From a checkpoint of a small mixture-of-experts model trained on Wikipedia.
Size: 13 layers, 202M parameters.
Experts: 80 experts in each of 11 layers, 192 squared ReLU neurons an expert, a sigmoid router.
Training: a variant of Muon for the experts, 957M tokens, 7300 steps.
Below are experts of layer 5 (counted from 0) of a mixture-of-experts language model. Rows are named router (the router's row for the expert), up (a neuron's input weights, with its number), down (a neuron's output weights, with its number) and show model dimensions 0-63. Each number is 128 + 32 x the weight over its row's rms, rounded and kept within 0 to 255. Numbers have three digits each.
Before each expert's rows: a language model's description of what the expert responds to. This comes from a sample of Wikipedia text that the model never trained on.

# expert 19
It responds to: Content words after function words. Nouns, adjectives and names after prepositions or articles in prose and tables, e.g. houses in Europe, five soldiers, various, England.
router:092137161092090095093086166164168153106096107132099173148134168161134101163102167168155116094159111087104155101098105101102156172156105156145090149103159156095126164149165093149093090096124171
up0:116130100156132141122193076140092132159135124125134098112130115103122121096152093112094147178127066155136183148037102138139136077157137180126068094192102157108129140134154114079169095143134101
down0:146145109094151129157151173154113102101132108164155173152130145131115149117062147106112166079119147085089118182129117089106137097130112105147083115175186165146095101186074143061090141094107125
up1:171084134070150141193102102101100108055129162129084151133133132099170127097127051174105138113126127126118100097203145164120174159056149173157089129121089078111154130099105115074153171116103174
down1:124052148111138142160119126228160115128085092157156151150118100163115152111099093148121138138130130148115162173172138051126141079159122165078120160173147058120171154120171104145117104108125209
up2:094114062115152175138173120169123113145147117101184096124122152120103168114151099145152114105087123123106058139153107132179160123091161100147158091185088081185174078131126087130184167098125105
down2:097105110064143162076158104110118091093070099164172160139113175106059110154136132145134092154120156145120144139144110139128060150125144146158090096098168171166095128149136114059140171104144136

# expert 42
It responds to: Years and name starts. Year prefixes (201, 195, 200) after dates, institution words (Health, Hospital, University), and first pieces of place or foreign names.
router:104145144076097098099093172158164150113111103125085165137128168169131101157088161162158130105149102105115152093078108094101156173159114166143088159102160165077124174145176103158092089105104169
up0:177115125092114172108170090130116120132123148116180131125112134110138103106143114163129151090180137085154097158142084053152082096141075166097139103113160123169143114144110102142202078152150109
down0:158187075105090085183145090156142136130141109159147154067102088071167147143089147131150127142099152114090126078148160135077108182141163122092115113065056130173091137081117143141135150096087169
up1:161072116159143134141110065096114116080137178112179165099136129074106064158102124137103102142118131091133132127117112205146149098152097164138122118145154154153129076156099130093125179113118121
down1:125147163060194126140098160155130122165145096116162136148152110126082132100079084133185150090159150104174120113051081119142135085168156156151188101173162067123091086151182154152218123108136149
up2:157113101161156184098192070079139144147114129156146093107119167104116114146141123080127191102088110109099138170129133164141185099127105149141094140117152143150148153071108151146066155108063079
down2:080140123113169107121177088069131103126131138136143176107112187155095070107149130175163067129132100086104111216152116159142159102071080139091144088099117080084080091184143165109117102078140127

# expert 38
It responds to: Capital letters and fragments. Single capitals, word fragments and short pieces inside proper names and titles, e.g. South in Southwark, IV, Cortina, DVD.
router:104144149084093100096100160171166149112103099143092175153123173175131103142108163151161125087158103105117165105089093088110156175150107167156099154101142155076120173153174111163103083102115181
up0:126100088116205156146109052132098123188163192136126087123161070098110179098122133145131155112121178132129088151169170163165099145165184107153151105082132103176116144112108153166136158076126137
down0:193188097111144082130175054161128076115097104081111145150176181117108101170157111131101152167110085140078140122128145135157129150174077173127187152129114166123092111113093152105064137158088074
up1:172111120159160143075171151142128134093102081136099100144116106101077133152106101119143135169108128220203096123130185156150148092056159107134116172136112128115126067125082184121177138116178152
down1:145148090108121064160119076181153117160140151114169114108107141149117095150080123165145144193155123169113142149146122159133102109160118088117170128112130128111151158134127137108160067129125125
up2:203152128136152180147124103068126124166153148136186108094120122154094132161170063162136052163114075162145159200147108189131120129087171088131137158109089123141117136083064168158125118154122140
down2:181116159111162157147132082162178111152132090187100144117129153107098134107174122089147129133112127145131129086135150141131169155122140112186120119130116110136137087160115107119148101149152125

# expert 1
It responds to: Table and list separators. Pipe cells, spaces, dashes and colons in wiki tables and dash lists, e.g. turnout rows, "Released:" fields, "- Name:" entries.
router:095150161089101101099096168163174160102089091158095167149132165162131093159091161164161117093162109109104147090094113097096158162157095166158098157091168156093105165149167102165085093102105165
up0:096137125125116108135140161179164124105146160125095098138121142124127103141167114128146152160098170142147113144115133099106166135120141085125191121123094153138113106156076132204148175086137126
down0:188144098213116143115104136166169080103090145193129110149131134118110133119123092200137149136102183186127100055139107129141104087121157126108128192118128052083129104121207079104120120123128133
up1:113106102140138119145151109103113130150113123105131121102082106146110147138134161102102135188113142094143168165140145115104138121139152118161148130119161097121113119137126154184092175115175128
down1:176167152158123121110084106159163119109097110106186120091103120064110182106146089140130167088141148184159144096110144150024081133109137196094110122162174057148129129110121085122115088151160113
up2:124175090121143166113155106134104086165128141122134045107187094106084151112128154074112104166127151184159137169219134137146109084132122084079136158148120098165108066116126171085126127123128119
down2:091131101150096126121106134078124133144131105132115160091101133152158173129112117067161119106157061089145127124079133183157126087102112141147102144111098084136157159081125141122087112128107115

# expert 20
It responds to: Mid-sentence content words. Ordinary nouns, verbs and digits in running prose after the or a year, such as institute, equipment, territory, squadron, renamed.
router:097137158090086088096089155167164156106097100140100159150124169170124098159101165162155131101150102098098154101092096105106165169151109165158094155097158168091133159150160099156092084098109168
up0:149146149059133171126155079085109155094124157115159107153166107037176228087160065111120121125089092131153106117130119144131103104136111088105145086145162097189158103116089193160142136146132069
down0:078202093141159124171106129067132119108115173080151149122120107095075113091136223106097112116134132051160132096174105133158105163098112141084096076143105136170134094117129159149102163105191074
up1:123073092179152188156147070153156119114115145148176174103101104182183115131192110145076085194109138106113129133188149090143111093106104081122107139120095155129139096124166125127172126138092089
down1:124114198116095189097178145098083105037108192135145157112100119099102146124137122096144095133103096197154129126114116113190188051089101112086144157122089136085083140157118068065095159136141075
up2:155159106127105138071112130099115142112121100134135139167091086128137120161119109058150131073151098109110104175120103198145157126098082162106155088125090140168083119136167100161072086162141107
down2:118075135102091129172106190157101080094101110138135109194130085151087144087069128149140174106102112156085096178125190087125130112064133051139119112106138165128134081101117164072107138166046115

# expert 3
It responds to: Spaces and function words. Blank-space, pipe and line-break tokens in tables, plus sentence-final punctuation and articles such as the, The, He.
router:093139165089095088101093160163159162110106105140094166150126164156128095160099169160151120092160105095099158101092080094106158165158108166151085161101159169087119165158168100158099089082114166
up0:106138064170100085113152109132089183146138156116157123151156120152132143047180109164130146196153157158126138122160155172131108155184150112103100119178096131152101113136106137103119109134161077
down0:104072134137164102111162142156072126092117101115156191098120118145090134078095064086141133097124135097096091067110161165131107177127147042153110125071178125122161088087094094132133175148087110
up1:145113150118140195136144146120096133158134168075178131132124165119172094093143171079123137139099122105140146194172123119187086088141149056143091166124084083163146133125098191144122078126141111
down1:183159090187112147147135137187161145169074063107157176135169111129087150122168173111117109077141134109138172166149069120131161187144169113206125132109107049089076137142105149168126089136134132
up2:100093090186089128112131090032134149090147100140096103078160084082125174136126099119097129106098156091113129133164182125127194157107115103157134069136130083180214143139155112071112117120105096
down2:168099133097162095130063190098099159134046091114127100202073116143157162102196148151105114089146133086105137125110103114109118140191161169155163185141146085126119147123189179176104109135068082

# expert 15
It responds to: Clause-opening words. Commas, sentence-initial In, articles, and copulas like was, were, is in narrative prose, plus adjectives such as significant, substantial, unique.
router:091133152088095091089091164157165153104100102145095166144147173156138097170088167166161119101170109093113154095091100094096149166155101166141097153101159163095100165169169102156094089092113166
up0:204087149150140163129122105059115109176146125126194138093070058103106155146165087109110164125093108103160082146127125121170147137131170159092122105181088111138147078167101174101157150155184158
down0:186093130105075175184111108167092102121106081175161135101106172192113103109083125131181180096152114085192172169103113139121112108111163172103101141101096103098109167134185166154136124111110134
up1:143142079132139127139184090127104128137121108107161110071163073106091067149098109109096075142095138175142122128114109146159104073156076132102103138171134106148139119078078142147172167122123120
down1:128157080131050154215139152117078126123105174083133114104124126113150166097084108158160127117126075144134148125094176081180154118109134125113163111094112165134109174131105136123063109099173163
up2:080107096142150144087148045067087137123113129163130170148120136093109100059143120165194160158094121186162121141141114123120119128064121146113138143119163153087118116108085179106124128191133103
down2:106171166156131131109121055139122121158122175189114122081146097146164123134106099140138134137073118125182160069135139091146219098135151087167114154079113102129149116086098131135095113152146115

# expert 41
It responds to: Proper-name starts. First tokens of capitalized names and titles after a preposition or punctuation, like Bishop, Camp, England, Q in Qalaat, and year prefixes.
router:103140158086086094100086166162163148102099101148085163147131171157140091155093162153149121091149095118122151094077104094107151170145117173145097159093159166069116164142182104168096088114128156
up0:147095101169087154151145165127079149071118108172121071177152160120066148074168102112133159108174147161143114107165153166146120072108098142089150118089076111153180115176142146121185134174194039
down0:116145175125130125131049129103167127126099077080128104107112166148182140161082108140114145154167148131062181111120105085069172119141114161169114177148095108072112135136097169134136108113094027
up1:092123092129132161104135028064098092157145163095130132116106074083154138130138137159173155127120124134117092069132148136070129127101118101157145097101099043100110157146091159079122143110180119
down1:145094153098175083161128165091126079070150184164141084120124139068092197123123097128143159066090102078079096178105154148139166165188072112153166128153134107187164085111086139158104138175186144
up2:211095163179176134155117123156136173184117133173163143096132085145124164139134138061112148114169100111171174118127136159139145126070158134125111066106161077095084084158134065154110141103110112
down2:107176134165124148186181016175163120154094082165120148142107141183181157141188161189154153193165133194150106154154144145154150106142136137142154157125130121056089138131104138114111109180074154

# expert 2
It responds to: Table cells and punctuation. Table pipe separators, empty cells and punctuation in Wikipedia tables and lists, plus sentence-final periods and some articles like the.
router:093136161094103097096096167158170160100088096155097167139134173168144096166095156160166110090162101099084153087098117094099167177144102164150096156096167156100108161158160096162085097104102158
up0:126154120160170169155171078110112155128169142143164114114142121139102184056153171097083136167057079136098121148171174164098180087121113077069175134118126122152125111082140145106104201117089085
down0:136101096086113090123116156132126138128124170185124144213104163141131210108146059167127097076143143152179149094062175104139120145141132135206150112124121174114163155146104114188135156131188134
up1:053136116140179158118226037160108136158150095096141094116092133071118144128164117139096213119130121192146094133153145125120094162095091111120083184105072077155148133138137134075178134127109114
down1:163095171125109132099144127114157120121181108144125135082070179191180081154132128083159106151127125107118120123096093097126165137051136124109118081124132117115143192125101175142159118119106109
up2:094130116147127170139178111123092075131162159115147109152123070127194129122134118119165090168160094099145143144195170147138055116157157138148130112176130084083087118158156123092108188091107116
down2:134176118118087169162148172130085141111151146144141153140111137092188101088162155147145156118129115080096143102107196139116083166094086156143111089061139126116155081160102064154166065104089140

# expert 21
It responds to: Nouns and clause links. Subject nouns like institute, band, song, book, and connectives after clauses (and, which, in, with), plus single digits.
router:097132171089090099105088168173170160110101101140095169155119165159131099161100165159157122097148099104095154101101092094102164163157107153160094153103162167090116161152168101155094084093119165
up0:181085121187166147072190127095109088166103088109202105136120112099104177135119107158116142121101214141132030148188131132150124094106119115140116184158103124151135081140101166184114074102146045
down0:160169133102076102147083119140104109135068122130166122146118145131194183131165111120156139065148124180139156055084089099184174154137131126121147139196084190104138143119191175138127092129172102
up1:077166174157137091135144062135112143124073133091129095172127133115106114147158133138189119058136115128179112220171108147145159086173107101132151112159143048172143066098117169131130146135124120
down1:128181176074092164157066166098135140117141184153158107177111092143111162136086136207141152124086097121159141130112074094141090088144080136101118152083155066172115175106105132141140139138141153
up2:130131106150138168132148144177123116095093129125174099126144141160117175142166110136080133166148144163165135152236124107132065122108138128068111064131084122161123111160118144105164158169094115
down2:112163129137087126155118171185111132186085085125093206096095182141128153110161148135132145110126148147123167150148080148168179155146156181167169149136186141116104095145119096145066155154158129

# expert 37
It responds to: Word-ending continuations. Second pieces of split words and words after and or the, e.g. Southwark, deserters, masts, spoken, plus score numbers in tables.
router:102138158091091090096104172167156158104106109138098178156124179164132095149098169158154122093160115105100157097094097095105156179155115158139092156084166156092113169165165110165108097106121170
up0:119153137203114120157159136046103120084142106142139111116138123093097073099132124087161138118130086111134095120135149125124105100161087089110085039160139134179168167083121124169127139130138124
down0:150151152150113126082089156134130148126157125124156190071088103107114137137108105170080157147156089107142108083129123160182160113127139148135084134122133110120152185114158137160088074100164147
up1:132128123181148146178117138112128119218109190056124048172128102170120141108141137113126083140107112089127117150120157102143159117149114105104089096159085133113114157121133120193172092135110183
down1:100144122093151130148113074154132134172127179103099133123160126094102130113217157068129171123136132143125104112131110156136079163066128143127130091100108162140073095099143165097161179124077111
up2:159102117149117166126154139160108147189111126104138082151096132026171136103209097133126130130114129119167151163141115154110085134102125091168097049152149089134126107120099069128155104136088116
down2:152128141099104094050133162111146136155133105104119138128087156120088111101142150115118135111138192140187163079129153128141142175168078163124115116162155169094162163160077150193206106129119178

# expert 18
It responds to: Prepositions and numeric cells. Prepositions and articles in running prose (for, of, a, as), commas inside numbers, and unit or value cells in tables and infoboxes.
router:098144158087093092095096165149172158109108106145095166160143172161124094167097160158162118098156100093110158094098108093101152176146105168153094158098162165095137166150169102153093082103106170
up0:137112111115134105103106099135134120153120095182120120137124110145126118145148100111123061161127152177126175112131129100092123114124083133121117155159110170074141109134074100118123148158133125
down0:158119127105181161136082098119174121127087103159140128165174142091142127122114092173131156177132197123170107156127177111112109107093076113110151172213155167103147103101142101102174106054120185
up1:127131164171142130150160095125203129088177157128190037120117129125127180122155101114151131146126146111166126109177165173102127054099134076145143177112124075114120150121135050154138111096112103
down1:131132100094139135173114059084117147177095120152138111104096115111111066123172097117127116109130081151197138138149132153133069069126141123115149131168154053116174153097134143137139120139137066
up2:114191147111142092151156104158121154110111159164127139151125132099082147147129139102132124123095127143120076078141105107145118079151184141176162134171130125159213090136108139132095134071115121
down2:130115098093095106086135188174050179171143096135140102150130135184150106166133170113189082117097130133103128126119110156138175090076132170156194154152133070084127112163154177148127116169122165

# expert 35
It responds to: Word continuations, year endings. Final pieces of split words and years, like 189-0, 200-1, enh-ances, plus common nouns ending a phrase such as range, authors.
router:094131154089093096092090163159165150106103103146096181163121168158138095162098159154156119093161109100103156083088101092102166174159108149156093148086148157091098157153170092164097080104111161
up0:147057092119135160177134109172179075093120129096167104092131133074091112108131083101119152161134122135154153129178121058155072049086138109162133104128097137188199138046106149113154136136102134
down0:176141099081141119069146129074161141084132185112167130109202078066095107206145115133156164119154103109110150122100158139165119161136102178109094156146143143122110099168086089076094160112138200
up1:089034114112154122162184164150085151108184099126087143190121113117098082123144085145172183138118172093152121153162148123170107108146159120135163113203151150081065137149069081075093185137136086
down1:128117182125193144127136128125161130122091140123145068114118114110117154117106119137105118129135141099095155084151104078218115103165094096150133048029056112095157081189130163085107139105103108
up2:157079080195167156114145101133121085146155135079158098089094092105125132146178081149144098148105138081164118182183130209136159095141141154123178124114082078196121120168132112114116141148117126
down2:085158162136131149121126131101190205183149144078151148090122129137100110164112167158214118088140145128143128160173082104155151147110124190160140171140033102125082144168128112145120147144100124